From a checkpoint of a small mixture-of-experts model trained on Wikipedia.
Size: 11 layers, 20.3M parameters.
Experts: 32 SwiGLU neurons an expert, 3 picks a token.
Training: a variant of Adam for the experts, 438M tokens.
Below are experts of layer 6 (counted from 0) of a mixture-of-experts language model. Rows are named router (the router's row for the expert), gate (a neuron's input weights, with its number), up (a neuron's input weights, with its number) and show model dimensions 0-191. Each number is 128 + 32 x the weight over its row's rms, rounded and kept within 0 to 255. Numbers have three digits each.
Before each expert's rows: a language model's description of what the expert responds to. This comes from a sample of Wikipedia text that the model never trained on.

# expert 54
It responds to: First piece of common words after an article or adjective, such as ac(ids), for(ensic), sub-, trans-, and direction or time words like east, after.
router:104132150128179125115153089167131073084162114150189101124151110100177153152163136149136095132141156145101108150079117119115160157172118147126120092106111130148129103079185142165124171125025136143131183134179163163142154170176109141124098104194164132178206101130129072090068140092053097133161142129077149127100162172139105091143165121120177136109054111133101123111155090104056133154114115096113095115181125100149121087165151133155072135101186107110132166122162120136094118130092189158138113111120139118131064155159108076111099148130160096147035127133117133067133128100154078105
gate0:064105179111139104113151194179106099138091132160129090132151079107144176114139125198163158153098131196149073141102149136113173124169128055122161113113156128166154119047091056148149129126104136117145165125171180098193138164115119086119134093161095113187135150126161084098122108055092135131151118114137128218087136074102102112195144098139162137118098133107098125129176090147132141119100133184110118125167121176115077167130217120123138079106128128146131144069125151128110123108136149138110076063160100137120082137152091085191134177104140145133083096097117153121118168142145098124
up0:110135142106052133126112144102086093102177117136111165147116127182103136159143056103125125136103111159121132161119131128097192134099120130127149136127156140161125084118233188110124126131127126124172152119169139090111122152147092162161101112128119136193140096143138110173190131140086139121130104163157148170101132128151212141083076132160145152119141181103180167175149108165100135115044181160099137090125090155036044118165113097154122121159152144138122094135110142153126154068111178125099044121125064113111146176133142106108201136116125158136112096083096179084111125146117081165
gate1:094152110092111109119139102181097121130105153155149102127109188143145140139094156153113114124153117143101121192122100109098109098144113080121199101141106113120216113137087179172085177152087118159166175156127132114158088140201065148136169098162085173123188168073106135141108137130102122153121138168108090150106132132104141100120182140154170137113060117153160149128069104061080155190139068140126114100118195131098096091153178136082123175100159166127103097128172111100087145127090141102149128157074192163159069101156137178111116165083172148113189121106098122115122173162094117139
up1:137150164152172138125038113101119119126139142107116083146153067134154138063113129121117115125128108242112103151132117176044143078127143095107150128135087119167112159113082119197092137108139116118067137139161112124093147104062140121165185151148167144083193178102119136155142126150169086107170143112143107132152135107112193106157129127155140152174187125118134099185113177175062078073089133156088141117109133178114130134172161115154194159091122174152119127126154127141204166117084156140118157109088140151138095187099147161168086088109152151175140119131159094114136100114121138081
gate2:115143160162168113058096130159107095117181130083060146160177124110139124154124159170172133118114141130062172173126089106106126129134119131103103101107150108117058073194135143070018092124118118086108147127178193124119130130123143110156121123176168131106103131099089167139129147078075116173115158162182114186201128071131101078137151165110061129108105176125127158159120072095121117117107087148149157108109133151147132062052125127111131155165119088170149156110114092060101140142109118085132107151082135144156123121124127100121145108083182181171125153082161107148142110143173120138
up2:132188109103149090130094061140118203154192094120139158096112163077165153089148105130145078109173148117164163148151118146084093194130108114141177109097126207182098140121193145161141141186113124110108074114198129181129109105103124145087092112135126200158130119063088151147147136109120079102079118163138143075170093129133123157108129175162133145170144184156142142179094102190193140154151067096114165153114151142137187124127092138157132124158134047158128124133124143098119144155109165169120166137090175140104117125147169205124101129157186145154116126116130157120148103145142169140
gate3:130097058129104133065205143134099080144102171128161137096105148066147153077122174078127120155085173082129169167135177111095161136102141133072145118108088107105104116095170102148136060147103153125108175145109113139091155171122080101218076129130128160081132105134155126201110166109141120135155154163161067105121183123143120099115128095121140125143145130075139105144128093089142141172176143114081154171094076143146088111128160138182111134181137110108127177085113168104174135149152179159129118152172163113133142181089186139105075088086165137090115165125163107079150156061124108147
up3:154164132122186101103108115113111118133114167111125134154138118164119088140151192132206147133105139124096129088120117107062121114106102115176095162101099174155165109174116096139196126096111106082088173098189177176138131211175124145113132052160164171109116109102113139124108122070064168122143179147165142094155114091085043140173129113141176121118081155114129135123113145069112148153078084181092083162177155137132075163119140129189143108162208148159127091108160153115115109145142166108130139128161092153134075108116135107129179169051117112164139161105130169143117125102132166110

# expert 43
It responds to: Opening capital letters or letter clusters at the start of a split word or name, such as Bl, Br, Fl, trans, dis.
router:103156111117135167095122102183111085122167128115190107083165122101124151140144123115106047158121092103077098147108106151121127160133100125081097115152134129168147174086150153177121177109063154158162177145147156140087142140179113121129071163163142117136166133144146126100108168082101096096116139143102123102100152181133147149182189097068188138079105083113093141123179077099028152101099087090135130111121094104159153128146177146127088156171195141125119189097095133138077104120093169196147108127127115086066104129152118074107129157123187104119096109153113117059080139120162096127
gate0:139116112086137119106117181134121137141112167092121144077089103152120122103087137070098083181096152139105153141158134197115200110154152139114099136139124161066118126187107158138144080141106117089080134144114094135128192152130111132135091103149183082132102156105092134104106146097103091085120098135120093168152128167184135152066174156120116145111128151095123136127136108201170110131120179112146152066114138086115064120177149105092149152212125047164117172085152191156172213119146082180106118092156162110127103169124165140088134099166119108093150092113145130134128039085102112115
up0:094157135114124135124162090157070131075165128145131114146063090101100170141099142069137102082089090166104171067170178127098142129144141128114111144155171099118140146143150104129141165056140140060085120112163106149128131155089125162145117153121151117126129144078134153106122136176140082070124098156205073177164156121121151153062131120129103102149096124113153125161172108177223135120123165046121174079141170144139144109159166114166126125111129094144167171171097150100099155103134083104121111101156167156157110191125142093103110196066104090199102121115139147141115057116082125161
gate1:125122112145115109148159100123177123086182123138081055149126126133136138081057115050099163111094108135146162156113052133116113121136087110122189072176173103151157108112086197121110181163126149100149123175113092107102087120192123180129071122173111077096057124123150137111126109103183130146144119152131129131081077070113113106112126149143190116108169162185134142123124115127097168098176149124129110161136128046153173090106097132170146125140104139044148150184109156167098101132118134099114125116102105170144142170121104102154084107079128141126170141174140095062151093173174144097
up1:133146103130140158171186124104146135132152143114134136081154136129086171124157102172162152169191142167179154170153160176115091114138122114143111176148133124096184106171157146093129137174111113102126165136108131175114130121131058148198184164141173087145082120143136115106131148153159099103055088145099121143141121186143178151109092114114181147108116024025130128165144108134114079154136150129142212093106112180112105111149083143112120114101122080176132088180097174112154125167172100146124157095177128150092086126126121174145161097136092127150104076135092084149109095160085071142
gate2:109155191101155111106106076165137142122110092080151155111121097060055123077183118137159099103107140160084174139150147077087099110142167131125173109103135148123135159128165140122101128142126129124074167202144127122069128145133148100160130179175212144117216168142100135121149077078090162166172190120175142123115099151132088160192115083124150061086142115157147119130094085097121114172148139146147152168167106117156147129065089127127190116118117086129144134107129144127150143166230138135179145095163160097126124118100122130128167133131146099085129171106139130091183067108160141135
up2:154131105146105086100083112159125144165104081086153133098168084142114102060157123157118091141172110122151155143142081157149101143141122117131143153102081135111172193141163133129121046075095104164067167132123135089080129085164131075149112206219160077159128124149075174106126125073094139143149103167109105102212155173138126178133144108145132105091127152138158154109095099085083132101156103111152145152185126081108146155084114116156125152176113172192139163098111168112166115091119147156178150123113163129100159084133128085100155134095140133083150068140103105063168127126149195121
gate3:081143110097155115098088132166114148169150144094142143138124104098096143134142103150127154070136113143120109129117081111071127092091115156114099187123079083127121170045127102100133170118099149152174161138136159139160049184098138097056135098106122159247147134176152131129117093099120183172122136142144137147121141109148108122113113129144151187096147069108101122124150136203169148100101165166085085150163092146134052176102151178133119128160152138111108118129106095138147153179041145107146091119118091096171115147127165109182084128144092128144124171136069166134099203183147118142
up3:141162101133119070150075141155125131119173122123120106140163141168122175101167147146186126140057125158068103162135178156161155156133112132131123139126193104134108088118155107200089105109129139127142124107141149152139116161117133105072138117155133130147148141127213161079153142147118183156117095154161119135110134092073112126127151193117146130149149105094075157127127135118113175106151115163101149115172156143101143138109156093094107199113125170103133154092209122106100109201093141158069144093189175147124075175177040147141154151125164132078211083134088127063191124068143110130

# expert 53
It responds to: Nouns for people, roles and groups ending a noun phrase before of or and, e.g. member, President, senator, people, government.
router:085149152108165147127141110121164092150163109131168124076186089090098117128118163159121060124173089101091127130122098170121131115141099147096099117137159119139123150070122082158126146085101221139120176149177212177111057167115101147096087149195159120133145131119183151080081157121126109132107134190111135129123150118137116122118197111065191135156098105143108062192221125143094173138086093104159139137137088085134162102154141175053122129142188106094156160147149106147087125122122153157129121100084086107129122148156093112130098109145155137124118127160077067110169090142120141102
gate2:132156158118115145138130145142099096150135130126169035093110149118084143156152119149099038144099113093078126112079120097150059141195139158177158128177130122135194120122170160107120169115151181136164125109085124148157130137163125134127069101173128130091136125081145141167089176107145174103107078097118147116106177155146195109148136146106107129153148135119115111165084104089073090164122131108134165134214092123139196102157123153110130154111122174123134104116097088100099152193202098146166120144122155116162097135139116157201176151067114114158167079084123111111123156154079106213
up2:121082127136105103189132046126081127135076122132127077144093141118076153131117103144101118077194109196133114074093137132127094095127167123080115142113076127092142133148172111104151104113139124144101124154115143113125149103196095184089138141162161093093141084114147085150088056064153072084155116126136153158104125127154210130122105075157136159153161119140144144099087169138141118167105126088072152140098119113135174073085112164124105143149107177125190079084101083069070154137134194114121181148139109110166167160092133136085152124129080108115084062118156184122108140113088092113
gate3:143058151100104154126068102133173131161127139035200125040075159074153072079159116083146073187124078147107126124125130124176110053096173076135139145153146175120140121095148118144164143109117169117105138137140147147191178113147091097124152131201182102084142164140207158169126102118112129097085207106124175128097181113150125142102093104127125162143094102127105142120131088115113092104121103150097061133129117177144187121121113142142081113113143106151154047113134071116100107143138098173130157162117137109164098125112148122141136125115134139141117150099128071160113118130070094116
up3:133169155107144086147117137058162116093093072088113123137159129121153171094185063112163079130181128122085084142139158160110152162159111102096127072128162123137116145132138130141068154119129126071149126164117180124174092121122192156189104128138125119096123155165146156146130121185097096131096172165126135106110087134097203084169159140068095099128131166175114097164140130187126143143108103101083202144178113103139123097164164078092123113200097127127149120151188144058140121100114070184187116139080104099095131082121099142145079137171113113139166135144173119118071164172119147167
gate4:115119161114159148135149148142067126153104138150140098138150082067172095072118150099158153137190163089094162154153105147114076127176165148108191118125132113115083094121155106178120138133123106116099120135205161175134122119124155124119047152226180136157159103109158086141124193154128176120110160089094204151129137131119100119095137171105111135127092159146123095146099135120125152201083088120151107115152143142152098125125135114145152123114137071170104099103181114144099157101135157129154069064163183113130081090113153078120103126102159185169132118124143117078164136080098108015
up4:125079082130077137146202084126180107161118135123139142175184184149107148156191100112090122116095118110156124061140109129149111112135147103172079116183117124204111102069140143081101184109104085191130139086106070116127141098186107170151103155132148153178188107144087111158159117094118115142138127106079139153100128081138077168144141132134102154150094106133089147115147088094112048118178138087171116176073134115092171155099054146167154135114128080124165016136101120105082135096128110112121096124136165110146092128131141146120136172174133138165118171086105170160121145104136140126
gate5:135153180112151138098172108086151091099162098112135144035169037152106086062138130151141108139136179129108161154127090181126204135125185189098121101087108097135107095124170078210092178135131114200121117103137141091114153156095206117144116151131125078139110168120098175083106122130107083133069142138122111133116103104130143096071162133095172147147144155190091138121147141143160105146126124129145112134132153033083118089166135083119154128156102111104104125152116126169103106108112132131093161156127115113119103166182136067185095149113155152124149148074128080134154062132180135124
up5:120116156083113147091110121110175118142157168115087151134066119155127127114138079087121093087146120107137118117100154103095131127086139078099099130135125148110118157208112129104071170097130109140168114121156067097105154166133114200204135178081134123098141157123170074118102139121143105119062134137147156097131102110113172188128113137091112149096118088126117152146137112151125067140113168143157160087196154146137146158167121101146043096153034149136051180083033108150133095095108151168145084079099084153147154101153091096145139155100133097147130180178179078126141137116152134163

# expert 2
It responds to: Inner syllables of surnames, coined words and rare terms after an initial capital piece, such as Be-ech-er, Sch-rad-er, Geňeş-lig-i, Bird-Z-erk.
router:102175158069134143135132104110136085135160124125119076091174063113105161106128184114087111158126094117121150162085108181109131135109124134111081121111133161145086095085184102137157173114040176145113108165111152164092106168153093105112122148187101089160170157124154124106082190126088113106132199194102171142123161161168141136128165094114138138107080109116131076152187114105000151151094139071126134117152104121149150139169120150138132173155152101113187169117097136126074098127064133120134127151134139133135095115094138065168137170164155136123098143101072106100172120099144085138
gate0:115103149074120121168108104075127111155112110075105101135176117119075104058116194115116103138126089165152157146075136084116096132117113134146121124107135115087121134143081104079144108176093084086087089138090115152176096135104102094101137133239084119108172157070079119096157198152075116083156148163104146143124134099189144165138141099129073113099095113123146066146157115090047164145102198157094130119156192170198136154159158122120119155136121087115135121120119141151112069153098130082116095132158128129146160104088163134200169167154140146150115131182124099144159114087134148160
up0:136015144155098090109052128090112126045122146193121074087088126115086179133171109143149127113102087145165114191157050124135142126145136110102129128095143160172089143148137100162123138168092138091064103076148149085127117088136093182137146164209125166154135119097135116112143157077127133110132150161143147122120093200141151158127159099127108182128095135192056077181193110074063170108111097081127135099146144147145154144163106139114098114114156133183204146166089110091129131111135118101139123121165149130149125109134172120149156122144105097149120069107109090106128122140117118114
gate1:158134149109101186124170115141134075108079112128162075130079127119172128157167102137163137148155128127180102112170125109139115188152117077109064168141129112129106158130083150117109131127053122123146170104149148159107182083086102159101054170209116179150119155123124172088169123128139130106103112110074149139152182181141166170132104132139186136108150137129171164105063179079081148089124094135158113153130096118085136133103090119135108089103058080168114094166188111084108114137124125112117084138117131148113085115191116125140112109157045153099197127089182182135126078147161145100
up1:135229143128133159082121154122120156171168163123158079140096123131105132098149131131135156147084064133070103099158088153151071174153149130121130083113098105163108085112131132103184154135139116130170083120103144120133132103091132055141118193137060131135179131122143141110124135102110086151077170115074144099113167193174159134141116054163204152096160127116120168157145193106088160127127113108199139100136155188139117118129115121127168082133104108115171091104123061152143072121122116124165176130193116164087152106087165095163166080157132112101160175139093149112075084080125117128
gate2:128186162093174159118145130078147124139122179070107105123172116158085140089134164104074109143146120125128133126132090153189127185150145117106095103132121185190055097137170104134170138086068183171121069181111120120168128116081092134093114132187086093157126115070136145094099193121122118144144177141103150155131135212158130119176122165131130190087136133162162109119146106084054145166098153099132140102113121120101182119121121142102135152146127103175183140116098128159142149104051081073095103135186155144119146188095162125103138151136095111168110155147154090131157090105125050126
up2:122158133093155168173088165093108139129117130072108041104123110138100138120139147076095128103070125150124171071137137173131090164156131058149123148123122185114088077105167120161156161145117166160140116136129151156165139078041087117114133156223067071168130141090133140097137190091149141140177163118126078165070125152178172174155086102141113197086108099154156126100147129135018141147116108119135136135159150163154176152103132111114139128147144137148179131101071124176131132059099131118132134155179169138155132137111152082125152148144123076131118143126129124114139087112155076158
gate3:090122117125146146098170166142178108153090143177221139125184162086168094157133120154095088115135143091115138044117179100087144131147157157126142131172145119103170189151122150084088087132107132165158124190197123204118163125165095139067097062126165122152121120117138168127147075110108109112119104173135080124137100123163088045114130147156120122203164090136188136108192128162174100089129123097122097096078124117145112092149115131136161142106186083172100158148126093105152151154132131151097142139082141140113117193132117134101083112133064119072115112128122063127140145114100140078
up3:156061089095086111151133128107155091126107099129107139112122087087084118122100150156159099050157166151188154160114196155138122161098148107127110118128126125110130155164105107147142171107157139148107159114164147063147126100099233209133156118127102170134104177112106134159080146177145179130091150178182169128100100086160094094126135131121091116154085097146131142120173000136133128140105122127138097127130147129098100101167154172144100134089157123125121076061111083068132096140128135143147119147143073143127161092129139135138101183149098102098135125149195131166110148187073090102

# expert 19
It responds to: Nouns and pronouns acting as sentence subjects or heads before a verb or of, in expository prose, such as they, it, studies, violence, system.
router:072163129092149116089164107151149095145154120162172102091169102099081157138128159158124035156127116105100120125119081165128163095071118144111112125138158108144151118098183081127148142115099180129102146162165187158066104133129119128077105115163148108158153123158162176122051160130117091128126134169100164126139158152131104128132204121123187119133083120155116094152187138099074194151031085059154137123149092081107171130092143153089130116167206097102146158159118145130080115139107141192172128086132122108116088160125132082123091127156158153095136118083062087115143081143093117122
gate3:095110129140109123116138126166120171129162122175149088059159150130152139137125096108153162130179142143127078094136141129171167122127141100173109096168131088079107178083127118147119138124156176079187110170141125177163074114105165124157154185143131072120091089153116170111190137091115145183102187147105109085077114056114113164166196113115163108134102135160109116155083088127129110123140107120100109143157110150139198114133124153158139119124127126128136109116071128121104166102150046139101142195051089090064118153104041088111167115141120113098130201149150133160114052151131106070
up3:082165149155082087108146155100135151203117110145087177082129133180119139146135195166139162142184157188120116097120100097147175151108121126093143138109154166106123118159126063173119085121129140100114116128079140218149102119083150151125141145072081106110111139104089130130078084200128107122077139155133144079135138127083113134178190106122203077161106125141034137084172126110163131130138120112095153154171135124078120063089118089120123075140121120160091172114108111144142130136169140133089123120131118103170120163142189090132086078072127173129177098103131123164164110089071164129
gate4:096105121154161105104121161116071121203135191086117119125206120175111125156087142112118121148063147111108153184156186141093099110201119138124072113160158115104135129123174156168119146094121093158142152118151174123084137148134137115142135171164132133151119094099092152116075111144128103050082175113203092093148184147179108145110165081161105130125135138103025165108086148119049094058108173119113103116137164134145142133163167137139115157172154147173077094121133144158089129155115163126133142150158144101123053146184139134105141171105150190096138165100148160153100105155096128129
up4:107101136092119129116149093160157131172143127117197151162099131170112127089122050129098074119126097112145197122178137112105133144112160212084118173097177142125147130206119076191071159114143113146105122111121082147051077095140155097127161146156091128163092126097145170177110147133173114075098171112162147148161150134125098147118159157147150119144126115061107152100185190144101117124080139069132129118121141123128133124111195095089101198131133099119090170152153129135125109125107187166093113118091210115136076172066088142129118128134161122121149141059114108113185101124106129076
gate5:122139104121103147088102212138130117139150135106153190141132093125114082155118163122151183167127110105143162125100134092114130159046111122118177211105077109119134167189155119096158118139126122141108195135127148145100077135163176158110133104096143147130110117101086161209049068124153119121154065130103136207169177150099096141141122130133190157115086131157117129156104159093159160063100143102085152106107135125069060131153103090141138139099133065109094160116152154077100116176131158128121115084097142114163147166065128041083119152131125138082148126127113092134180153130164109134
up5:116109140076150088124135065140180136106131090148128141099133151144141158085157055147129108096103184135117078146098143078141186115168153115151112081104095104130106134117099117145185116081140081084103047123159098129183134111118148106162139165093156053122150097132059077105130130141108148110139148107154128086093060121154193103090143093129145100197220105121147127085096094197121111126122097130092122141203150144165144153121084131153130128116126165148075101120164129089121201175160114109148164157115150159096093088140133201132103129096134137195101094142110173132117099114168125091
gate6:108170126098100096135151118094116118223103144139141131079161090160107148115127126122122090167139091121110082098135106158114150123184157042100125150094121132141167103115079104185154117138116126166115117097097192083143076157109072166127090127115183166172142119163165177107125115138112113096110080154119151114128220138169101137129195124107100139094123135213117138152099059162131212146142135098134187081162154172142097195121139117133170109170149153099097128059133100147132075123165097160161151140083191138097108117144169094093152148135111107144134097093163125182152113108132131165
up6:127155202106123153086050139212163146171125153147164101130134092158113136140126089138163165137154107168104105172087122155180169104103120116136171082155166159142136115146139153124099145154142143115122095141152155182087103135133115168136127088069169146148186092082099147116135140124169060138155152153137139079117128080101079117155124216125193114148117157132137077099140199093117103128097145137135125110112108075117168150143123115091133109162136171111122069155130101123140091160089021080159085164129099092173108157126092138162099098139155151173123139164177070148160052157118146119

# expert 15
It responds to: Participles and adjectives after was/is/were, usually followed by by, to or in, such as used, known, located, related.
router:109159155068128170116126116134115101127151065139171139060153094057096095084136173111123099097172101094129130135132047147112144169103059164116095134160098154163072096101195161129157163065098155184091143131137167152108112192141087177102082176170189113118150091110140093098124112149079165095113150178121139140127146164153141131118202104055137104099082141094068106170185106103077132109114115110106105135173080103114101097195098121103103155085162155131167132125115170088102166140110131185092112123107149144121096095096122105166102121146133137149083142137085103106144131137112109122
gate3:144151176097137104152116128109157092048149161110108132103157122115135111065094148099161152103130091145103167135180067164171119122075080118110129144132097135161125139105171126133131145068133130120100136098146144092198085236159137082158066105167205116118091119153058103127205133166078181158121119144165122140133113094124119134167144132020145084097075141141111134156097098125111176132132124145129117137165121133113094124131091065111159083092153138164166129097126147112110130164172083103117120089086137120132154145110116110166108116085128110169124189136097099115140173155180143205
up3:138080145096112135171132107169164145122147196045112153095138161120122123088089166129144132227063094120114171105097095081093119092104182151127124134104172132078115159114154129129078109159162149130114119149104091118133085133089107146121144104148139179096133141107171081151117150158059154119170158099128140117152198094104160136162139083162134081112084111149110163103116065105136172145158127122140108035159074099117151108103187141107089115135119081172175201189104137100136169096135107154104157126124120120157089204063139132111105124102170113094153172112145166101126162119137099090
gate4:137141127125133131129110141172097121123119096122138078148102126122138101153082105083117135134092103106093117158099109142096120194125176085054135113130113150137134101152127194141156161112119129175075107120099163100144111108208104207237071143156133184155109144147098111143121135043122165118176070134148147157123127176099114149073159066171135165125117189097193140099116131113101151093137176111117123158176120190150092091123099118168101104181173154147133138137218105112118139112118098099198102117076169142116091087163090138096106160152171153156139113157108122126154153133143084102
up4:073134164148129154173135124124127120133091095107178167118141103101078109103134036105105094113141129152112054131140108136101163160172177085126140114162101097127136118129121181106172133113128100160136132069107175086070167113122152173143104173115138148108121084146132111083105110104151116125141071117090107117122106144124149119081126113115156185149136175136192102146123146109097155133136125078121141218084137121097111057149123100142103161132163100080131099172158179109102150105050145084151121099063142158157074094178100153124103124126176145133133235130116132118242136131154109103
gate5:116115109120136116129119127116173148128094153148129147172131142091140187192142168154089115203102091167078069137069081119089126053143179119138077113106175142088121149129124176146118124105127150177125121169130128094153138077083083214100136118139080054131116132141175123136125161116091146193118173147107186099081157142138131115188114125127128124068156112154143119175171153084167101092119092112149127101180149130180168140082146150165062110147096163148137130128105085128162099062127083134120160111168113169109106109071159176116116139110128117167133050147151142141116133130065069111
up5:197049049115121117131149086109163126132166137099077130173145044156147137092131069098130103145082074135096144147146160159206139097089152125135095084106101093127135116113101078132109138099129162121089115081088122092103183068176126134140157159132086125102091088138136170145076113124162100142138101117063106149152123124149109085157127098109155150128123087173135150102094089097180148128147142117137048134079115117106131200156150177172151100131162092129111052136146121149092099123156085092169121147117126087108081135127124115112117102135095173095090132174107127128104146123114239114
gate6:128155127096187148133102083110151111118146112140178142091177119116153094109148099178115129065157209119156102079117167100123140123128123131112140136163128132119089158171077137101175168147125140135096209145172187165148154144113074177137124106157093157102169192090196135091111120136163143093154135159075106163169078122122149112110125156110180113149118129139081129088118130182116153162120185073099129123109124160066084118181126148087183129067171103154188045153062090109089100176084165113122101086076110096142136152160158136090122111126129136131149124138113089164152131158128188135
up6:093176171064107171194131089156064115131151117154156162147091165112131095065185099115185108101107153167158140069077146091150144134157130134165183181129129123103072129173132172149142107081155115107138116182094081211129166133121098140145179153117150154103130098121172117167119151157107153097114142141123107077135121149171161119055161141093141125099068176146135112154118135072105113116092134122121126141203116130102095098164113054134148122131127076135102146182074136089144122142111110199115147153099141167121147151159124106126069171150163140191164112051118134105139138119179156152

# expert 25
It responds to: Head nouns inside names of schools, leagues, clubs and organizations, such as School, University, College, Cup, League, Air Force.
router:108140140083125151098144114106148109135169132129172105115186045079144121104146142096099069142172134140101163133081127186106178111055124126079088113169109112154105131076202081140162150116086160164169091165156214111087109169170110175128119151144101080129139089116180142069087134107091103117146190169122155174153119132152118076128167067149133133124113172147097058126144126174096128139101074080141086146122080072103161108120141174106127166154194109076145141146125119116091107105087148158166125110108113093101124130157097090158114129138147133099072140153127072081129127124118171100
gate1:154087154182163162156138149190148121187177151174106129114129101112119164154172170088121137141123096089152067128167161140123059169163165135087091185132134116143122072147143147062136137100078138125089144117086110112198109135128116133128091105135139141139125199136100126112137129115172109141165163210152170104149141168110103104106149096127134096089155134039147137124137087122125074138133112133139145071087155141133077186175097219172095068112147151143123117140136073145095076118096060140119143146175132169130130086095142163157161127115072126159102116140148122159167098169150131066
up1:088103146158120172135100127141117136168109127127083131164127121141183116120133090082104118151162107125173135227125182158146162187150113133085111158120144091118086124139096166146136132149134121121206119087116124124088156124102179142099118129144123241094135156131171139097168076150148112136133082127099154075137095166117138095162144158098086108143181164137094160044094131090097110073110140167060150140153084130127150111075079099153085132083144147116071122161031184164097120066131168146134141145083123110093135087118140120081148147142119097133060101110129112108147163137155147174
gate2:111095179151118099133135120105117133172175031150142161090108105124139144117075130154105088149174089155100132156111109147150139121113144112105060139124100120097134150137172140131163131134135087147159117155167250158161144131149085156122138106151186139166188086100115141147122134136160111166121139103123162188143090146117207059069126101100078135166113124091073138159106082165111142111153097120170109194211134114147133118075186091113134202134126132164147154131109132091115126211160087160172141115120118123103110140153095121106156146132053151113161124142176108116090099100144132080
up2:203127127114123122143121131047144091132114065126124164115101137129106078139121097114136140069203122135125177115081084093110129119134145093112093154147108155143134164123108163067164111090139137158128117157142160118098190082139053139116120144095158118134127116168160185171133165163156088125202100105168149176132107151169135152147131108111170116181111136095058162121089104154173113103167195165191085123152128098150133090101082091141147171097162101137103139091079126184143104115199113148127141123071134119058137145162148119126143136134061127158083095182169091183133149128120167073
gate3:134170200110131129159111138118109113188212134098123121141129073079113147093167136151128112152147127114164158104134072099117128120078139133127115166104086147098105115096183128157142107163117112113163115128121213127091140107161102164132104169106103126110117157125110122147116173137115152087132137174156214107138169137109164096108149080152100160060187143138096084056127121111160011129164112147090094115088124106105115162120108148099130091152176098169184066104175131146142123121098147111115174128197087131153140133115160128108202154093119104146068146170098132140184179180102138162
up3:152095177076147078145141188168102131134192097142163137116154095123114118101176179096117094137158160165106136094131095109124120091153118159112083137155122112128120146117102081125167093150110168122159130140096134131141215087114115145088103151136132170160117123147053127153141183111065094149093165165085075081112182153174108113094157097186153141116174070153084138153068112122162098134155085128098089126113114128150096128119179152201157092075177154138134101111178102176138109103116109142156177188227102137094120115134178161119114125219123169147150135125132125150145150098084142123
gate4:129112119158172149069129126096067088140123175153072121114154115120104106193166172127106049132172158104132114163132128155157113091107109150053140118162155113155059180172165134094171122150133069122140135160122172119084137163148163079106107177092088115096092092138172133100093163084129123113140110143096085103131136093095127122051164086099105106147135201089112092179138120118130110128083131136124090106087089130138103061096143168149122138129145145141085098126192124087162130201121112139144091094097147117078113130095110132129144116159142158152143180162144152144109039084158212138
up4:166092090174118153076107159168160078159093158114155130123107113084089094169191141158086123075123143104150130126127068131130120117119128155142097170154149110126152128136077113076116120086122119173172119168095135121116186155128159131084111139086090099112130156050147156105098182055103081065096135131145141152109077098091079155112094102103134096129147170126077142118102156099113117097135114119136111071108115109117127072116127111166062096137139087128117155117167093222130145146153106151176071116134159107049135161122161152060115154160172113086139165180159202130095096110172160106

# expert 46
It responds to: Line breaks and cell values in tables and lists, including football position and country codes like MF, FW, ENG, and numbers before pipes.
router:116149154093135150103138134140115062148146107166170099102166082097102127105110159081159091125161114103105146119116082131096186149094106138093106112133159143195126127083169145141143159055034214162152138147194198157077067154160084135069122145135155135192169130081167104085118174161146157121132202161110113088098124127163088091150175107091168101137089111109087121173158127118129105136091108108153104167137111130136119105116146149147081181130166147104166121133123093123070120143128145204138092123087082098124130176103134121125111188138097124117068138117114122069136085121134142094
gate2:124125202138177114137096108111141138169166151108145104172155097126092108126155118083119117148086151101147171148130096143076126126125149181054157095095094110141078070100142104157172154126127137139171103161148131105098115157112219123056138162145076129140117067108114101104156156102119128134152094108160119115124090126107142102169120125042108132131091125138122120178145110112144135171128134146158098150161119107170095062096126153112125131126180065075136181133194134148105120136137185194135084080114111080125143185136050113111089101090089104130137183220121098125086053141096129108
up2:139115155062176180152100117120157149171107098071076097138146151130201105055090096178163130139187107133145114112120121185091091136125182151099102147102151114107120145161162111131091107152140117080205139099092137060127183128144110149166106142165138097091101127197121115150090073129110081092106120145133192172148125129136148155157101166151128127145147161102137100127144076158094137067130181110097146096118121088115164176161081116114195151092120108122130147110112166139142153088138099144083092172138120091134107085127165121137172059184168124151132103093103119099069160203182107119
gate3:167102197122096112130143119091132132111069193145101145112117125161143128123111155102143105119119084145056140125183129142154125184128160141183149158142110020058138120070136188148101148117155184143163089109118143130174142142112167141163149107117127148153132171125154139094119108150104149074081171097072133159151138143153102104175136101122141094067180133147108194058137111115142130128093080126074104098100143164172209141143143104146124185134150171067171071119114107104126174098090148167126109152156113126147125177121086088079131122162166122097079133143147055082134116129122080122
up3:136156180124091126122125152162094106108114152136094153125163144182122124171170118132135197087171146108118100087140092042101098098086111065178167169122159108142135158140140140174128150126100091099140046156142119180063130132137115113031160059093157106145111087157162112164173160122165169103154132127138113111111128086131132090104126111107139103104156169118106069125143164135155073174089109171122137168108122153138063128132134137165090205114078157122141064114161119123147173124136140093118089192136107097161165195078121118150134185095124164108103100182121105131150105110167172097
gate4:107135136136117143140138128105157092034124093120117108125168101102116068094064200134155129145082171109152078087127163103101117133148138109099051157115133192155179116133115119120089121132103177120061152115150131109139116171099085099095137130116102162128155122111115149119160099101127125150093148106141151191115094147172160097162146119150113138146127093129092127145127087142122142103064108109062130100122152106136190128120159175162123149132145115143178127134057109136103090151104127100094212098107114172108148128166048213113184045194149113124121154111120119138038107128189158146
up4:136159137180145121208116152142109073115097145122151113124198146183116051080105149135104141114086107133127161091086104094111089096129134144126162073136133120148159120098127134136135080062114187186127086118148148164150150136124177086089090098128101090172126098191126112172141076140157087137133130099154148085118102138083152110166154167086142131175117177168072094140125143125147121165091172123090160147120129077099114110158076157159102126117117121138076149120175094154113166148099145100158136165072144145152147136137073128142158121176106211170089137138107108165089126167193075220
gate5:095161117153135109112146125144092137150171139102167141097152125171147124151175131093059128107085070145103091160134105148116163114103083163149068078143120104211148084114066152144169109122085129156131100140113133119118185165147119102100126126189168140145137136131121179177124184107130152155142124134046102162143149068140106174081211093149080174095142125096103094180125154094136097115118080133139121110149117105109107067176117137120098146085085101114158137171091113124112135161125126153145188098058128148100112151070061035112082098128138184152145122110100148100173148157150098172
up5:196118151179114144134152120162101118139084106128143151134216152092102210166091158098061101108145203151141185101141138114160117094130121122067149138116149162079169020153120123093133103129121149141147103108174122104097145094129120113079087041129106106143126105100181097127140142138139167074151060097147085168065095168186153072060136099130141148095121125098139098119103190117139100148130119119134131138171149096129145179177092102130100162125145136126064077135083100138112120130140138118134097137092161121186109137199133096184126141109119106113177108156121127110110125160109096122